{"activation": "swiglu", "n_head": 10, "norm_place": "pre", "decay_shape": "linear"}
Below are experts of layer 9 (counted from 0) of a mixture-of-experts language model. Rows are named router (the router's row for the expert) and show model dimensions 240-319. Each number is 500 + 40 x the weight over its row's rms, rounded and kept within 0 to 999. Numbers have three digits each.
After each expert's rows: a language model's description of what the expert responds to. This comes from a sample of Wikipedia text that the model never trained on.

# expert 22
router:558561487549533512489551540455470438497542531464574510481533449538523517548498526503486446528499523494493572574506496507497494488532525502494507484575501427472481478420553515532487494373510474507491535439534477514498388504466495476498528470
Spaces in tables, Cyrillic

# expert 21
router:564559501507555496492533582434508480507452535482567514485546491413489544548515497493578468521503504477474472560501483469504484526462544567468493505600523532429512502466530500526501486432533420498476540506486454512513463481492478532535457497
Adjectives and word endings

# expert 16
router:465512493586499487532579509477509480470439500511549491536521568449477496486448542545533455522451460505470485473518474445449541493458538449520487482481474435472422414463526463506520455506518465541493510501511444495500492440481510520531497557
Hyphens and list dashes

# expert 1
router:581540500557550475491549518496476467500539515475487444516554551425435568458486531516501448505474502530506631589518505541459507552568499509578511478478496398451491450534516520525458516459539465540501571535534493494459515484487532518483505465
Word-initial prefixes

# expert 3
router:550504523552513457473506532439450478525510468496520569522495465533508500526511491541599489471494485486432581504491494541485514498533528467549422469506492461449542452549596527451438534438535522584473474542461465503454521487520520547525457543
Name pieces and -er

# expert 4
router:469495480560549471506477577450471428535497521472570510498513480493462500510459528469560435473489411522454533527512500488471548520482529536509458544505458454511470501497533544517491485504552464562475551464504483487490467472556528479490456498
Non-English name pieces

# expert 2
router:482528540586543467489482587470482480517520597424508519473594537482458571523450504514572455598520425477536542505518457502465531481521516541536432472515495454491465456475498534538508449416476459541422582472517446497526414468490529498507513467
Name-ending word pieces

# expert 12
router:480550517491585506449559510511482451531502535493532543508528499472404471488440443517537512544455493551490575552529482555413539492546508512520437458556503452465494477424520491507489470480500445505467562491480482535505411459507462546559531525
S and initial letters

# expert 20
router:544534455612517517467507521511479464484532506407533479533496476431490475515478473496488411523525478527509567487565526502441504484494487503520479464538502461482528488551510588523528448467540474546475579510459514538440443447444525463491416530
Mid-word syllable pieces

# expert 18
router:559517442492523496468499585468469425451464556510540467476507471439459527579487496494584420534534509484464455527548527479476489543507541536500479441610538518408552473458538540567506492441530511520443572508497525474480470453492499525548474529
Determiners after prepositions

# expert 30
router:501519496511502521511519467443499457503473483507475485467540541459462505434468499479526505449504512507470573578513488449485587563466558444506477499534481453422558473488601489492497500479546474537463591561445514504494516454469481543478458557
Capitalized name starts

# expert 29
router:552519534620564513504544533534443503535528566403490512515481482508503505566523484521569510497469475482507525547562502490445523552533520569495492522459507484495513498483513517489491437458485499548420541504465502527547434433485530527471482516
Word-internal stem pieces

# expert 0
router:533543500554517467468565477464473505472513529495483546523511550485479544494462522482581530523468471494477543504553519492481483509492484529441465501478566487493516512435498493501518504450594501526405591549416459478475462443495461554531476543
Quote, apostrophe, f-pieces

# expert 9
router:549571464545514476476534538575488452525477525425520523535543519461507497486462503479554477530505522498458580525538546482521510516532533493533414500562461498520532516481547533510499479478532524498489539551496503502473493468485550552502583549
Sentence ends, place names

# expert 24
router:484499488583511502477487483439435482461517500494535577510499511436477504503471466521606532496451513459479588501419561479541524506545500478511450541501554480466489496431487516511517459497516520504465529533561543493532539486499481464516500570
Line breaks and headings

# expert 6
router:518567484538564500444537533456436406503474516501554502505549460495507461614498498522463475548475485451482515532537494457481557557522534431560526484538478479481550473435628474524506496480484444538413574489553496472489429457500522554507502521
Spaces and prefixes

# expert 17
router:503526568538535479567525508474481431440553507459510485514534517404464536534507471473568510515545433524457478518493529457478591569483550587496518503507555491478467455522497515524521490424536439562405590501497445514529497408526487505469500489
On and concrete nouns